From a checkpoint of a small mixture-of-experts model trained on Wikipedia: a sigmoid router.
Below are experts of layer 3 (counted from 0) of a mixture-of-experts language model. Rows are named router (the router's row for the expert), gate (a neuron's input weights, with its number), up (a neuron's input weights, with its number) and show model dimensions 160-191. Each number is 128 + 32 x the weight over its row's rms, rounded and kept within 0 to 255. Numbers have three digits each.
After each expert's rows: "comes after" lists some tokens at least twice as common just before its tokens as in all text; "gets" lists some tokens that make up at least twice as much of what it gets as of all text. This comes from a sample of Wikipedia text that the model never trained on. Tokens count by the router's weight.

# expert 16
router:129101063173188144132141132148072193158112162090185124142115117124140191161135103068178138068125
gate3:160186144155117049151137145145184117180115164172059122125181184162174132092164138146097082145090
up3:171168145110129090125161119176188146169120157154130098131111158098189154100081155122109033198080
gate4:128151190126088119117148158145186126109137123161110100089172181104150141110082101165125161167187
up4:141089070113153103143102096108101098173126087065103169169076100179108096132177136096153096141085
gate5:140105146090120089155139171136136064136157133184099110153094142090109106130106116160124126140122
up5:123093160098113152094153133128149089136114137170132126109154189155110066155130127161145178092139
gate6:121145179151135094130130197173183188194154159174107125172069141108090162137164149179174129178119
up6:176075125073096157166106061076076090105113134080145174093177150131161090102074118088068077115166
gate7:099092135160060058155158189143141147138139130123148127137135159135131144131119107118134180122172
up7:131136154141145150148106074114084150117100175112174134107139143139077147195166096130105118185087
gate8:172121070155102107188147174104124113111123115150077050070133171109148096165124098124081139122131
up8:160140170132111098142107081103122161140169149072105140137076082229059182099083185168138142102110
gate9:192123168148039124129161111146159134159155109086128118081176188053177133194145118168114134164107
up9:103126122139180150136087178117126085092160142165145170199074131155105153142119177133126093103137
gate10:080146196085084093198139139134131066150109104115103093178066145090139129104047112156164137129139
up10:142109144114145196103105141118116140130090121125153143164114128135131153138184161137135091125180
gate11:130126227106113075139109166178109102131167119142108095111118148112079091119097083152170078109131
up11:140121199151112064102093122141121091122177126141074158136091120134080079122115092079175095089077
gate12:132123144087060116210137105159130139177166119090082121135159196174102103181159087176132141161106
up12:131123137117091125195100124147135117182159103102105143130130155111127076179154068145104167103075
gate13:151079161103103129090085175167145085173125150164134098153164137179202093067122092100076139165133
up13:114185115149147151173150106103133172076115104121134158120099126070059178183138168148187099079157
gate14:106136142136127103127094129153145154151183167118116096121116161134125140067118124158079081106100
up14:138171130107154092127103161094098061128099103112151134158150135165108136135143166158160110148104
gate15:139064144102120109131105090112096129113182090117087107155196167104148108116106106127065115143104
up15:154087202143093131120174137115073134124131125072139096089110170066178166140156134132106147113108
gate16:114124221133076085178162152117167148135123159133074085142124170115135119165085118152099128186143
up16:099088100195133135120164106131095176113116200176104085079105109108163156150153132137112183167156
gate17:123147135138122067192108154140153070188185131055094124152114140087136123152112127151126060106101
up17:129124149125136100144086146101106123142119098074092120152075140146140154136096111181123149134157
gate18:123080192141133091154168143145176133135150126121090094075158145124163074143151130105081151141084
up18:100141087118096142078132182124059130122080118096155103147077067131123119083138121128154108095193
gate19:178125108125104112138125142165126138149170167051105134160115108164141220138148112156111114145145
up19:199128156076070107153102146167141114123172172120105154123128112091132147171151157098128188156131
gate20:153136142114097055161148129194127100143079096027160136120201148107210148159151064140115143136094
up20:084145123145120114126096156082123140133116097133091084134087138120143081105148194141131077131130
gate21:095149101159070094182174198166110106095132113139139083107140171111137182137175113161123123173090
up21:087176132184114132163141154160097121085104105152146095115149163125151144141168151116147109160108
gate22:125141111156092053136161092130122154127130134168098081166070132155116185124136078142078101135127
up22:109133139113158123144147102072118113131117109123178104072212117143081049151111134093144151088132
gate23:116113170070080112192177159097151131159172144104116079099157146163121129122129106137108159196148
up23:126206105101109099111115153100148112145184136142184096125115140125103172080076111124166124189142
gate24:178114187138111070165127169108142143135160117144118106161181152091150113167081137144129095153133
up24:184105080183075089124176121140122111204135125147083121075145115096166121190070106187104161163150
gate25:150141122156103109160154149179113133171127100150117079194112154143121139173156092174156127108104
up25:110135155141161175123078169120161168126168115090077143117080091144179101140137169131055150094086
gate26:091160127139154096120113136161163104097105098146139150198155198155145092108069138126106086107095
up26:089158133145161097096107148146181104100102082172132151162137195142137083095090149140105091083119
comes after: " ", " (", ":", " \"", "===", "="
gets: "20", "19", "1", " \"", "0", " K"

# expert 7
router:099105103159169138144147155174088182128133111093164147104123124156084165117145126068167096112156
gate3:144116155042126102207138100117160069164193144161109107152129146121140157172120133186088094160138
up3:117091091179084126118130103094121178165122143130133164130161188081109096160146105099136091141146
gate4:179160187113107056126091135151181155179146151087124087134096147122176142154149055205135126137080
up4:109172149120120125115105147148111173184179157148106112132155173115146121110139091180101159185089
gate5:143119183094119142076171172148145097084141152085133098100167172138169130181124057145155130174173
up5:141058096153120137151165121072173165115134093162128123163130105133124104124096162107148154116095
gate6:181162153126101112191113136178176117136147077099103142171157123155116104173075117129129077126091
up6:169124123151099128170095146126202100166146117111102134124128150152155144191170127160165113146179
gate7:151097158136102051162144149156136072146172147084119084116142115137112148166092118104122101166144
up7:145133121143080099173130087185167152102139163180151143146077126137134091094191126174171105109142
gate8:116132158096128140146101184156166154104153110116122130134133109120192181219087096101124181176110
up8:106136056134143143120107102126132150144144178121165156131167179132111113190124083127121175200059
gate9:166090166087109113097177133150091108147135089166164084106149202152177128170122141125112107151098
up9:066147118167147182146085102055179158052104193085112119132133106063117149095173100105109147129135
gate10:189049165197104065131146191165179105111203164119128092106177139122191107156127081201114132199143
up10:119164109139123114106141110164186099108125121140133092092094047061112173141097127119156113169169
gate11:175150153160086067175131168106143111117174165152150154128063103122109124197105065121146156097120
up11:198126187114170103060168094100110182142113154154126124160107132150116107133098127110130149073126
gate12:119163108112074108129192113180149106150128104102136093123147196087136107124136058150131134182147
up12:183131096086179203101152122088115116072095129186106173075180138064127093155084102122176151109148
gate13:136113132131139044146137204132160078187085132101119067138125112159098126146105085150099129121150
up13:140084146095099177092125137113141119143128167214154074128165145113112119209151140155121118116080
gate14:117128147168089078144143127087081172181112089097093083142170139147098141124170080092147110183165
up14:168134148128082108168163136082084115106153146102137160058181117153136146158149111083096148170165
gate15:096156151135098100173121173171130104193174083148118134126120176121166134130137108162097148152124
up15:129158147152151126098169118156119123129118118162156120135155157145154123143128147139123140070142
gate16:124119210073104090188140177105140152150090129109108125149157157133160121186125104184098106191102
up16:093110205137176156124094147075101171140092198175104128101143143104149126070211094134095121127109
gate17:139135129117092079220128156161169124158117117175185124104186155096106136136108072149167129114100
up17:128179130157160134116087159111148132145070135156145165162166126163120142121127092157163099166181
gate18:135133098160100086108159170132152118178135128085103063125125136114140138151146094184148124184119
up18:083153173172111139083167124157096158169179101074104123173126153143084134123133130111108074159109
gate19:122162165113124079165162178127072103120139114115109119115207181141139127176107092197120110190103
up19:103160087136117133142135125137096110183148184164119100067167140152125123178130108135142149142124
gate20:164101113135088091181109132149159130136186151072085085093145177151186118179122079177065085137076
up20:103133132124204151136148118103110097096153136159161132188121099115103146130138145115161151097144
gate21:151098199106057104157099149090159083155159165152129091120138185146168080159101119156129127113117
up21:093139097160153103143138145190103084081153064143123171177171094110152201089193139127157085158125
gate22:135153143107129059147146151168164135146168121111081118116119172111127183134091113169151138170046
up22:128102145110129100115139136132122122127150174115097162115125162119167138106069128166150089164098
gate23:122115174088135088179086169113176111131177091140098130159122168106176183156136106125119088169106
up23:154096119116147177122165069149103146120061120151154110078165108170069098038132154152146165094164
gate24:175137147145100067188110110146148096189152155155064096105107142119151143107113091151122108125088
up24:122183131081132166117122089145112116053051111129158133095155106147075107096140142081164192179134
gate25:128129153156065114163152171094109132162119104096148081131105113108176129093141123132116176154142
up25:101096153124077099131142151083123118178102085143122145096111076171134117102111110078126160114103
gate26:122142166133104056134145159174117105145141144117077050156194156111127127159106102144142134168126
up26:087086158115126124160150121116168150128122141210143116166086127180188166104122119134142059104144
comes after: " ", " (", "–", " \"", " $", "00"
gets: "0", "1", "5", "2", "10", "7"

# expert 14
router:172172121152143145131147113128068203080104181149155161122183081189074169148138132087136139103089
gate3:135070134143132091155142205186108099135168126128104091174154170106150127076128145140163131108104
up3:093148164197191110129109143088149097102151167167164140118156153160109185113176134159156133174126
gate4:179124151142118068150182164163140136134186070050104117141128178084139134130110098129127080156160
up4:187115156170067086163188157168111142155176109080147121159106151062132155139087124093101076142135
gate5:117082162131077119144147172197198077140128108109142092161140134124118125146070093143136168181132
up5:153130103093177151103073080059024163055109125153118113104147108145118123135193150123134083069174
gate6:175126160138078101137187112176148123174198096114159071111107156142177129145111101193087123153142
up6:111142141177121114146103129102170146137106095150094213094115111174130086047122139123159138125128
gate7:150104143136074091179137170123191060140119130126125141129066151084095145095097080104143134178155
up7:124138105121138085147164091120077190121128126137100151084102105104155089098207146142106102139114
gate8:155108096147061102137138171152155111152166070121114122160162165106185127140123120157125151147142
up8:113153169140065134169099131177112094107127127169124079151149166134181084071081129165141153125123
gate9:077125150152092093189148117175164125162133137121068074143195119124123158141147104140125149128161
up9:169160107094121170137127135134061188082095118126132118107083104162092104157126121079098129110068
gate10:158115167107124116145138154114108174126133129098156128172081122117148125154183127169154130185138
up10:094139100122136146090121096163138081119124114173105136087163130150100130094069127074115123079124
gate11:095142143124051050130123200165156095130216082065138120160126129146161125138141094123109087106159
up11:075173108161111136169168119115066147160115114128122160168127130101160147230112171126131130114090
gate12:177140171119099119153118144192196111135160102120100145137177128091123127115106106174101076160080
up12:083143068179090142119142119143140126134158134090119128125185139114075112163162116106160119116188
gate13:142132128131107116130145157160098108131130091063094146093170177086107097153135083188131166162117
up13:174138091104141118095116140146129085130084129105117140078095098117143168169151176098162110152134
gate14:099138172124115100130149135149144109189133135122158125129109126074115109095103092145132152127132
up14:133134093137126154147103135124155130076125087100119138117180158210137124135146170146142127132106
gate15:165123132066121145093115101126056141140128042121158144064121115181110153140153121119162118176192
up15:095128128189146117164158152143187108127127193112104129199132131070132093118090146155106143079063
gate16:140153154101089131116136133217144104086152089122093069156141094115178076150116103099125107081096
up16:111132131148094183173162062137110060108097110154118099092115133169128171110156081165208116146162
gate17:168134188094098106124159205116092108131200166088151162126095179104141065119186089122094144130167
up17:165170122089104121099119120085181140118173168061122128136141129116066111106127088111071165106196
gate18:106150141142103147149120143184137159143113172082098054117115102086085146106101097109134117107184
up18:142132114149156137152139088080086083159142080140113111137135148141179133135134119159158132172109
gate19:117099204127116084209154169101099054172151140146068097079167103071118154176127129147099108159142
up19:136082187132137097202154146062089047160158136120065092090174121093125137153145130124111122193146
gate20:143118100108121109206098207123124144139141082082094113069101117122113129167132132174100134178170
up20:105134094117090136110151136150161113120072133157131088198070072206107148143173135111125066141152
gate21:106135131105096084201112195139187117141135119149118050178119138110150133149077111160065124141102
up21:120096094110144160106096078155070136106103122105101204079072109149105099119128141105157122184159
gate22:157149167114085072155096114149121092127168082116115128155157120137126137123095092162126100150151
up22:125133175154127099101163035110086081138145099149165130123160089129128078104152163132112103131166
gate23:172089187120097123129134164186184107182182125108094097121093124091181121102132107157104110159157
up23:125141092068155154141172114137116133196127089169104163115132122126140107131099140102127109140164
gate24:094077152124119080149149112148110082145189095138050088113077127143168132097090112159092122145115
up24:147144173130131097128144145152118079170147121159062098129109115161141122050168088153081112133133
gate25:143153145101134125143175182138147104163156128089091095073175114107150135165146133112147137187118
up25:149147128136109126098081133065138109110128176082112153073176149100116133119159178120068104109145
gate26:155155162122045108137145181214167123171162113144087127106139158081173139119126119209101125112059
up26:126118146104052117166148205148123117153140136134095152116124155080195128160111133168057159112091
comes after: " |", "|", ";", " /", " August", " October"
gets: " ", " and", " (", ",", ".", " as"

# expert 23
router:183113134125142139118063117121108163091129139163151118207119118117089134142137134058161096099110
gate3:182164107122049058137159162116162153155162124082107126147172151130140160104142091119103160174111
up3:142157141083097078120115186140119120112174115091125135133158098122137178098149151079119162170122
gate4:158125176135101095159122118193111179124143102209115046136108161109148188172149065110136131113109
up4:129151071140154142125131117071153092147130144044140184128119132144104068078119174105085120155138
gate5:154102176095086111145100155154133115118143094117139132127077115161104145124159123123147192175145
up5:161104170114078103122116153163140145101145080111131134132060129134108136128175122136134202174142
gate6:104122128125113111097099147135136179131156143113125133163116178068122158130149084142087121178077
up6:105153103118077137156132072144115165142165045107187145091165137144088120199142114136065167154167
gate7:158112172143055082176130168189126119151118135127148064119160178102169167124152095189178114113068
up7:107118139087123110125151123112125137121089094061113097144123122104133148176185170132129094090085
gate8:138135117147110083131139185113153127164125089118049055079073159073127111204134135180083123134153
up8:177111149156167117162112099157069094119178135202190127128117151155139141104108181143118143079157
gate9:168120179128144137137156148156163139138124129096066153127183109095143183174116124203119188150104
up9:102171097142158133133148118158096109088091123134152060164106113135171105031146167125099127121159
gate10:128178143109078069169103187171161105146126108148095060099145164124101141193105067160137168150144
up10:167136130159131158100099084089123145065082142099165183144106116164117123093136140091113127154064
gate11:127165109159099114193152191227127128135145089096094073097134082114170124172129084149112149186162
up11:167107136108101138080090069086135111125139164140155182162140184153101172099104147083124127087118
gate12:154170137185104107163138140172153086143163141113088069183088159115187110114165114175136079092157
up12:104156135175132149099085175100100133120158141120086134144144144113187155108142106191132088087117
gate13:074125196135095108162150152176159117163138097110082098181168151141149084200132096139108113167084
up13:078155148142098145138118145177127115142122105099100097146132128160121098158154078113142136156139
gate14:165116144118116099136143140193113099149129143070129099124138126113136109133119139133085133095158
up14:114102124121138115139177092167139151139182122156126039127166133066135102140135206133099125138147
gate15:127124152129049094153116144179155077149155125143103096140198151170165105170169084151139127109148
up15:141131150134170111080109152056075136151083182124112119162121128146158135087099169122103061095107
gate16:084130184134115100137160160155116135135125101089131060196110160117135141151131076114133100122133
up16:107102132137104083154144194121120133120110101157113082232166130129130133104103102173108064130163
gate17:087101087082095050164128147162164114123202139097104154119079143123130125136115101180106089135062
up17:146148177176186118161160113124038133144090113212139113177125104087089113094175193139166129136146
gate18:124108184117120075154132192193134116132159120099123127160138123102157148138118052121217187178132
up18:113141066156126170140116083048117158118085106168159128080118120131085102127155218131072081096168
gate19:170157161173174126104140136116175059138139122181139141114113110152089127175121135125062105086114
up19:077096099081082110172134111135065214145133135078092090146119126100161097098118094134174159153136
gate20:160173173121092071150141131194170150127198090099111120121129158116162162136141151117077128120091
up20:098092103135185128110103075057059086133082129148115144139091135106101102099127083135164105166110
gate21:177149182126143072129092116200178100137132182127101079088117149118102142104152090108155100128127
up21:138169120177132157129171097124176074091108115121129090182097129064064131191134107104168127190159
gate22:102102121102137110163149150140166090120121164063124102129129128182153120182116135117100185116147
up22:098113140109104151119167144131203082134125139094173174145141128143123131146126143128131168134145
gate23:150125144143090109142172164145120123124156136097115061128100161087159143188101074150118126176124
up23:147157145187076120115189166149153104166131093101103078096067147118133163153071131150161122146133
gate24:128161179068101099119149157101121156145125079155089071080116154111189121108073106191070107123100
up24:172176100161163130150117122143144098081167125140112134151140054147142123156170151115154149097165
gate25:132180193106038069114156162141159139164177109087095115138100168113163170082141113168101152152177
up25:154082022158228155153103109072111133064070147168133161081171113162133095153079138125166073074075
gate26:129129157130064078163123168108138088200166131091161162100099174121191143174166126156079115137165
up26:141123120148175111103138155140164113113177146139148167141165124109143169065128115063151134109165
comes after: " |", "|", ";", " August", " November", " October"
gets: " ", ".", " in", " a", "20", "19"

# expert 5
router:103088103139133156088135089143067230101149167132144114153150128182063151133185143031175164094086
gate3:140123134119113119139133214135183099162161098099121109134111144111157115180144101190096127137113
up3:174127110140114134118148086105116189078146155184136172128126083195114128109128185083117074168113
gate4:181118159099098107182098128129110088161107117091139120149111152133142146087128059155069109135116
up4:120104117127056142110161100120145146104158091156176141140142117094123131106133108153072146104109
gate5:143109111127102102130168160165103051161130143118068111148162159102178080164153100114092091129130
up5:097140185113052145127128145150146076137161158163093137153127162155133171141140118163081201089150
gate6:125128140097040062149146184183082116110167076129149119156085136097138120123105118158126128128156
up6:096154122135203157108107157139161114144085136153113135072141115100113161095148148097161161118132
gate7:150120116150100064212169153129130085153190146149108145154106106146156141185159145103099172156087
up7:115107190140084155164171161106149096104150121143102148142133128096131137135152134181092156086140
gate8:119153188107106097162159142186112093175185133143110120143084098104143150147166068153093098102117
up8:148114147132099111104088085131010139108132099125177145138110136088158136184206122123112066118166
gate9:109157163130116079211133124139178119124169131105091129151154137060149181168052081168128151147116
up9:175114145160229154075155145123088095186080132103164109163110147214121089110170161177114135151107
gate10:152078125104052109150163125139132125183176113129132105141143147142194182165146104160091144142144
up10:190103093116093150170146092091160124169111102102127087128151140154149127152107122120137151137208
gate11:113150142150104081186100114132124152156164100159114089135104175119191071139099096172057119193127
up11:098088135168128113181105182114110032124137084072144171065164084118078155159145148085175093123124
gate12:125159115162103112206106113163168129151132098052131159132154097160158159180133114117174127113152
up12:089126093146125172189135111142172099120115114133133176099169066176140168187102142116137136102129
gate13:150114100143131052156119195172131126188101124135116127144089135080177116191150148148071096112160
up13:106153118152113082210136122160136065156112127139139124148111103121128133187160134108073063088144
gate14:161104193121115048141157125169160130162148078146127107148166171118139159161138096179102088063149
up14:182141161119137056137163156152119118175134061144135112161165150085117175110116094175087100069112
gate15:187110129131061041146106179195170117119157105118116116151093173093152169140105080147099089154096
up15:128145101124109131140118116108135093067132166151090109153135091082131128124109145197143077160153
gate16:182132161156112109180174137162098131150161075105130092152118132106119135150088104203085185117134
up16:124159105126130116062101132128104151125084142100155141069133079137115107054095150156188114136114
gate17:117128147115079056150191117172131094186185090126079086143109120101125139133139115141073074110123
up17:089119159085102137158154094171093094183180121114098098121094145134123155130134113144100051132154
gate18:129120103160169126150102134132201102105171172159158129064085128099168094207105168150136094111131
up18:134128147102106123112148111153058147133095090087095130172188121149103160073156101123128156111128
gate19:130168180093090086157124140164066146187206108111090075147130158117149166156111119184120106140122
up19:089128128156118187067166129157144109182133139125166136122073151126145058158165124070176109099186
gate20:139142163085126053195171188116145118168162073121125093132098115077106127139125124136102133171095
up20:085173163182124174129145046127109126130126123146158131159165168130072131075157164081107186088136
gate21:123155126135131091204110116169137089126103108142122093067119197097139075143127118201090120137075
up21:111131112180123084119146153118169116175167094176080081177150147156173172118199136131145112109155
gate22:121195112139062139156174108154072104111110134124126107148107122060180166115124127130172165135121
up22:118162125141084166108136116145084080128083141154169080107079099083158137100115154111144153076144
gate23:175091136141133099139132144167113144163147093134142101145162149150110097139119064146161090185116
up23:092125091111150154132149120094144101152075185132068185114082081082132134167130142125081143100133
gate24:153141102136116062194184117180103112151214111123080142166142126111156130121134103123117132176156
up24:135126075140094146158144086170170101167153116092136152175115153109177116151127110116184127114155
gate25:161130184108089114181136149133118117127163090117088084157078133076155155152156072180116136174103
up25:104126129076150118142109135133099146103067154150180119118120135152146097170149129071118101089157
gate26:153128169129114117138189143199130118206156097132103091171072184142162159141112135118162166107152
up26:166129129152152117107184137126134111192124139183143151162103137149139113100083120130098190100188
comes after: " ", "19", "20", ".", "–", " ("
gets: "20", "19", " to", "2", "3", "18"

# expert 11
router:127181104174125132113122138165134130155097137041157137106179100107128136123124112147153118082121
gate3:109094140162133080141132141177123079199217104136130143108158198126146120105149072145059106126127
up3:139108132067152177142063131134139141128139123163114149156104091153091170160096136092163153141127
gate4:156127133066069080183143162087136082176157085073144108100144165142184085090151108132177172165108
up4:130136145099147128060153122134104143121101160160097010190104145146170125145248135130141060161128
gate5:104132153147131079209133127173144158202175121140101083176165138086138109163103084162075130183133
up5:171159102113102126073127087113105166051098118076153175089099112194103131104115124090235129143095
gate6:161132135141107113117135126193165095152198129157121131100152148122149075083160122162096156172157
up6:157057107158140217115121077099159124103099147117115173102077159136116091118106133144122191184119
gate7:113137151112128087199158163116152135161141133097104087101138116117150138191087125189105147151107
up7:090162166104112163039143156125085145078124099116117163192121141137133144072146113068148139112154
gate8:162103110092102108116127171187057065173135149074104052121144127117146174148160095161147107148089
up8:126108149140119120147132105135059145089136155103184095130135177150104185135142092102094102095172
gate9:096178166125131096164137169163111138195129081043088139113173206113178140183143095066178081160150
up9:081154168112206111155203138106092181142098098153119118114144192182172175156134116145172143106135
gate10:116148160127143109154090162188118110133167102124148118136082175106131122115184088152097159190172
up10:162124090151155152145162143149097166080178127088116154128125123177116132123136174097101165144082
gate11:163212130104074100118089163115133127198134120099055118159213156126176140155102038142140093131155
up11:152207123127049125099112183137126168217118095103085122144204145113161152142091061174122096118139
gate12:101142160084116091146154157152070111124122109036135143126141146133176204121108115094164106187186
up12:152100108174155159116091100098187145142144151226114124134113125102084066144147150179103150076078
gate13:209173118069049120143157131122093182190168130153136082174123123153117128133155096127085161182156
up13:025153131141166112124134134124149078103109134080091143057137153090158145181054162132165111091080
gate14:126110178111079061139169187142127049173127107107061061140139153156170118137178144140071138158133
up14:150091139110137169154085171137120138165119167177157152169118088159138140182123138136089182121091
gate15:141094104112079077143140128130159132128147120084095148100131136124161210132127094155114128135126
up15:119083104129096134092121140113175085165127102118123118109142157178152154164127085161124149129157
gate16:171129134122075087167104161119066088210119145141103108111141155193172158147141081124071106182096
up16:169132132126088105151092171181151127203172143172087144110130137154157154154151133124131123111124
gate17:175125172094119143149124148156088146163198080058092103156189147076159075164138071087135115153130
up17:183102111099103099103153115116164134158147117221084174154143097169155151101150155182131133166106
gate18:215089137152093088148156152168088064157212110159122097140153172095138102181139095137129161141076
up18:152112147150095097090166168136078089180183084164111098151133148148110116153100092121095150132071
gate19:107126114088076036135147164112084103128116120137122078123103092135194124125161078186078142159165
up19:168079085149131101132171129085126143095136162155089125150157120119182122114108078136185071165173
gate20:130098135145085110188168132166077118137110142149077120128099144156157121125168099124133148133070
up20:138095102138140106189124111174107141117097102148118117086082087136129106148131116168179156097122
gate21:116148145097061072133138127144137142191187089126131117108130148124187129172165060113123064169101
up21:130100079114173186119110096121102119067075142124128115132125100104078173108124201162138175115158
gate22:101160132110105071136167168164114096132148123132131100107126137101145105102162090137151177170106
up22:107109135097125152199111148159089132085148052114080120100162159110162162115149175191056131155092
gate23:159102115161075131159163164147127098089149125146100119196170098121119117160061130141149159089142
up23:160112085185067168160111185121158079108105162145099126156138110135111145117099158169160166112135
gate24:130156133133137096206162172181156164193155113117105084149082146097151123160097100164139114190154
up24:133160140082112100190142148204176121118106112128151157164142102167155121124106133133156113154198
gate25:157132158064086109143113145142155103148173127120086073079069091120160056180190120165117129138057
up25:129115159067067131146121120095175077160122164109104092088042094134115104138117160131115175175122
gate26:153135151089107071232098141104173111149176145111109103140088117083156099180137137126154148188166
up26:134148124115138117156115136197131086153146137137107148127094121140114126103095095155156138113121
comes after: " the", " a", "-", "'s", " The", " an"
gets: "\n", " |\n", ")\n", "0", " first", "1"

# expert 15
router:159110098144140118117127149137097198096147202114144158189131092164100146153142138056147178107118
gate0:101171181134076129124136153138118162148102141065126144127174200121147113133078136137166176116125
up0:097169169060129103164131124148089093136126105096117175089119169074130099119047116138134158142140
gate1:119150153138086068170119194151154118139184108120051122122114135145128180196155079153122152124098
up1:175172111166098133147199127153161123119103106106159112126069149116100069147128108157147131131147
gate2:170094120138089104137148154164183127181112097139105086146088175128140174126140112145116102180104
up2:074105108117165136113103076144139137092112156163173175140109081099095122095138134148136186040133
gate3:129127139095112081157099085153169076101199094158113087090178146141129136134137074165124132173160
up3:100083111125092108162104117133133144111173101135116162119163108151104112120184066106146092184160
gate4:107125168121115082169111137111153133202138096095120122079145181123176143180087080168107087172118
up4:147080112067127106069149136120173189180161114073139091086127177130157086181137064166113101156161
gate5:172121105122106111129120179127089125170171163154078125142168141156129167185146033187097141098095
up5:095142153125136132129148080132151108089097095118190123115099119079142105094115204090150131160164
gate6:155138174153125096191122151114126118139164133151103118106078199117149094132170077118171151131154
up6:180141174139101134167086083116121115178147169171170148117124115114158131163059100103207105137084
gate7:116202145143066125139172143131105090159148077131126105094119174078143108149130083093164138143155
up7:124103094126154160116076162134128116101125175084124121188124107112115144112107162146045122139058
gate8:131185136115074134200135154182139110102217137143105123189216129153114078131180082162106133143118
up8:139154151113090121172171159175165114092211147117100126188205134130116085135150113107081117140137
gate9:120149170164105121155123171147099080122092148115096125150118087091166108147142086152181108119118
up9:136153174172102102163128152140119060127098156095097130150128116096142098127126075137181115131119
gate10:127108135121082073181145152115111090120154165151072108127162172087171093145148100090107109177141
up10:129156088102148127154165148109078089124125167106094101095180141103114144099125133128068141150119
gate11:141164136123109098171159171187127108165181115123108085138097181141166158140081066158157125120143
up11:150159125140137113146170183177151128130190148165123087123108139146157147124071073155145134102160
gate12:141148139123064081115122184132134161149177105102119094086122130171129116150142103156147131142168
up12:196108117138113097124156054101149133092125072117120102160150085132124144109138070124123153112143
gate13:137153107141136107175153147170151125177146095126091099146097166092147102156109110114165095147148
up13:134149081120100188146162065171172085134126156050107146159170105104133119154089136159094116158123
gate14:193136147121134147130108165130108100146164110133155092157154101139189123158132131176135126172086
up14:093161124131103086150186108143097125126157161141149137125170159161105162174112112135154158161112
gate15:114097146112073120142124107164114081111196118083086112162107107107147090143109108177149135195123
up15:142164087153145112151140108134132159109191135130136143114116129126129115106188128127138107105137
gate16:161094111064102080170168171166128094131145104070154103175151169116145166208157081097030075180141
up16:161117085038103129111161145112133106159121102126155140162146166202104116160115055089061142177118
gate17:121134096127075109164126150150113117115186094100128152056152134125194127157161114143107096124106
up17:147110146090170171134140183157116134110072120119117139160081088113142119094135158124145185155163
gate18:122112177099128066107097181135117117144112123093085128125152140091131185156164084156087110122085
up18:099103125085151092145089165112160099099127097122082087200154136084147214098122088144175123151131
gate19:124165150089074054154150178183124098127098103129147102104137119100186115198152038150135022175133
up19:109137120092102163107141123185099118103107109055146129102118104146149070168047119134123124070119
gate20:112143085124087082160155137188159142134110124137089087155133091097162182149123087111170096142145
up20:146099149132114135164112144142154121121086060078103146117054084091085166066138129109089164106133
gate21:180098176098103074184108145155094144198182086103091068117166102162135157109138082113131140109050
up21:124110113118113113085117098137119085061105157119109080088170101081109118144181048088141175124052
gate22:085141147123116100182153178172171130136124100077135114150111148111190138134120122161105135094174
up22:149052144087173148133100121121129102090101078137107116201089114094176142127093157182109176181131
gate23:115118152135119097112127154143117134128167143112083110113110156109121157217119096132161092140138
up23:127118129102132149147075115153142152151123144127125135138118135063134171122102149144137087159134
comes after: " |", "|", ";", ":", " /", " August"
gets: " ", " (", ".\n\n", " as", " \"", "\n\n"